Weights of a small mixture-of-experts language model, trained from scratch on English Wikipedia.
Training: a variant of Muon for the experts, 657M tokens.
Below are experts of layer 4 (counted from 0) of a mixture-of-experts language model. Rows are named router (the router's row for the expert), down (a neuron's output weights, with its number) and show model dimensions 0-223. Each number is 128 + 24 x the weight over its row's rms, rounded and kept within 0 to 255. Numbers have three digits each.
Before each expert's rows: a language model's description of what the expert responds to. This comes from a sample of Wikipedia text that the model never trained on.

# expert 20
Nationality and all/Allied. Nationality and region adjectives like American, British, Indian, Western, and all/All starting Allied, Allies, alliance, mostly in history text.
router:105134178110116133107140115133135096111109150122130106113127135093080115130106157129111071112137123132135147132096126160154172142171097131106119161130165113128140125112104112117123126153148136141147146173186144098116084102097150125118121110174137169101110123125117124088098127124134089121116135102081143082147106098141112124141134158166147118168128138114135158092152156118110127112109103113117101158112108106151165094071149103108107192121154127102136090102104123101136143085093134105120104120171138133106162162153137106119133155106158078127121120181099142135130059140100123108100094091128136145107159111128109154179121133143148151120127155123112105130115090127142119121144
down0:147147085132155143129152163116182116100139128142114062144138159130145119154145101144113140101116125111152129126130164117114105155148117142104120175121142154104113092139094137148159123129187134119151129111099112131127104132157128179158136141134152165120150157169098069160129126130101138103141116140130160133166148145140106172161078156158103109170107131123104102161134148090075118160178136103127110110133117155142108114116166149092140122163136142123095152167136117174152128148118109126155140134129086127125138114081104117121103123157112136186109103120127134164140148073102112081128123106158166123095110125107170123120103121089138161134147155145110131174132129119126133144134
down1:138115131121130146111096114120130139105070127154103126157127138138096120167117148133146146161132101124142098107096128147159107128091121145127120116140176104148131122145126073093098129135159143098103131095177124100135134113134137109073134126100114082124110132131137118134103111078140123100128156117136123146082113122128129141134141146069103151135186137110163159120136123153150159134118145111144079140127136079087147123173135161151158123135151143144112132165138178096098136075148118117127110128153128121163122116147143103194190079132128112100102143092101131130131113150085187102092118124120139132124139109084111119096118125132105131167162164105122167145123111155115155110116
down2:118133112134127142111140107149167146106131139119138141111129127154143131124133133137150137169111116099131131102122138128178149102138120146123129101132196133131161113160153124125112099136134119076072149125156112158108101132155115187130081115120158158111129131140154083146095129123138102085153113128142142137175150098148130104168116125104151094147141173105133158138062142131093162124120121111141146105137132144100144154133142094145141092091116127113131124141074102107097123164128060137131116143149168062112135111162108141130121181143084128120116115087141113113126174165128132127139126105135136104139138101114122141129184116080126109145128161103159112118070076147127122129151

# expert 7
Commas. Commas in running prose, especially before appositives, clauses or list items, as in "Imran Khan, the former", "did, however".
router:121117152121124112108134104123130107133112116139137113132123132121113151091119125152102090115156123121194119144093087150141153137231094117136108135135118120093134143119110124113133115128160142176129130167172159119115123088063153136126122107164135153090082141113135123133079150122082073095085146109115135083132132137117126114160142192206146135181124120124094149111147146126087142133081096115115148157115115126132123089110200114097110121139126146121140122103127091135155129116123119126117126130171126140117141146132162110138108160122168131169090125135121119132136121105117132066118140140106141134128141134128105122159130149124163133132115138119135115148125110148143115111101
down0:090122133100146138151172150098135132149131148123156132105129157104148103085149153105111134101139072120156155145101134118150131118132134141132115113161137112141092105161106161113111146134110142093114123127126132111110150074116134169067148123127137160176089080119142108145127129169162127116132161130107116132119185069094125143114142138131114150128138152160134162108112097109155108130137103139185091103094168159151115145085135173150107107109118088174132083150152109145139154112151123129130143119153129114128159108116119108144173114122080110144131126156110189116151113133109153134146134143135114100141132110127114197138109112137114112108092077094130146139165142115103102153114
down1:130136143131107149136126143108119106157119146145100136174123109151120127125144168142132098121159112100150112130121158135124087162139122121123134139147158090106138130127124123132129103089161106174155150118143107143150110090136166158169129168123153102143136086124096120098106105158175111078115133142127114156179129134161094103107147122105122104132091134099102134137133131103142107116097155173120138137163132188137166163144111119121151137136124150170147100158082133112106097135081132135102145135107122146108133089137077177169112145144110163185112119089128123111117156130133090161076106103139114159138111142196160148133135102177102133105117110148154123160129143149141108097116
down2:140111128138148155164159069097152133163156124109122177168141140162083086109161140139134115093130101149153133140079155119119114143183131114183168119090135156095148107087154134124138111135148133132137101109136124102130110132139176112127108114118125143118149117156135153156156149140081186114140124070134146141130120146149135126132108116135119145090114133097132065115141150136128140102127150153111087157107135092126113123107127108102141113123145122140136160095135123112144132143084112137108126119129098114104129137131123171105100104036136088100108105091165148118108100056126139141129103134104111125124117142140129094109157106119153109117141156160119133076110143111141115109136

# expert 23
Place-name components. Words inside proper names of places and institutions: New in Papua New Guinea, United States, Street, Road, Church, University, plus possessive 's.
router:126141178100154103130120129130166097136130136107127114137145136113086115123120131153103090144116108131150121160124122136112158148171082090114118148134138096160142112133106103099141128155153152165148149181134149118137100146083172114098128099147132166115099153119149130113099117118139097114113168110109145084132143133120127129142138144155160165148124141082123171085132160096121100108081092099103109134121095116155146132083145080106113169133136145106124114091123125109130128103090134150160120128144122113122104164145138107121097208148118096165090128199117153134142098136121147089100108101145119130109166094134082135155152123127190150126103140128136113151116128142141099129135
down0:169149100120111130098164132133094092082123141137094159117144142127126108136073067087141117117169142133151133101134098141139126152123136130136120092122116163142115110124145097116093118176112128145093121178114133121180137131113073082115124103102130162090106093109108124100191127121080113110178117140131123124112143122125180134148129114124094118107154074146148142112133125125150150062113083113108157124122134147123114140104141147106124113147146115151133105133167124153138180132112107160105123138125112103130122138104162126178097119149123158123120116129124134114112105141118132116188171162101166136124168127131119111128125114116113156131131126096143144108136135048135090130145
down1:129147113112153107105145137091097117102114130150097157109133157175124126118115145134105107128101126123123115129097110124122127121103102125164130117046088157156134083140113164144124139091161155101117153103151145122123139110140142169151195114138121146130134120089139098158097121108136136140107124101141200129126116115128116163142109111120158122137142098135072118100134124115146140107112125125142196097168100157129127141157131086138126125096146125131093122175122141164112157135138116074142136145156172091142116152144125137150142129148103137113086152131095118119096142137069151117065133134138178121138189126108123099110121133161078130127105122155118149135091115111117120120100
down2:131084140129141117105104122095118135089101112114166155133109114125134115150100163142118106135131159183172084159154147132105104129154111186079124129112168181135114128151144138128128131130121108125127115144140156195117132105108104124110119173121181113142122179191149134155117147137063134122105124116145095172139135130100180106125102142128171135141143125169151125140127101138155138157120115109118151151120159100116141139153161139160119110147134119109119168107094115140155089154132107099147181104134134111098153129079122090145104145083136107134158101114125148121159111124124116134131123088116144157100116119074099129156148135146087130114146076103135140132121136145124117106123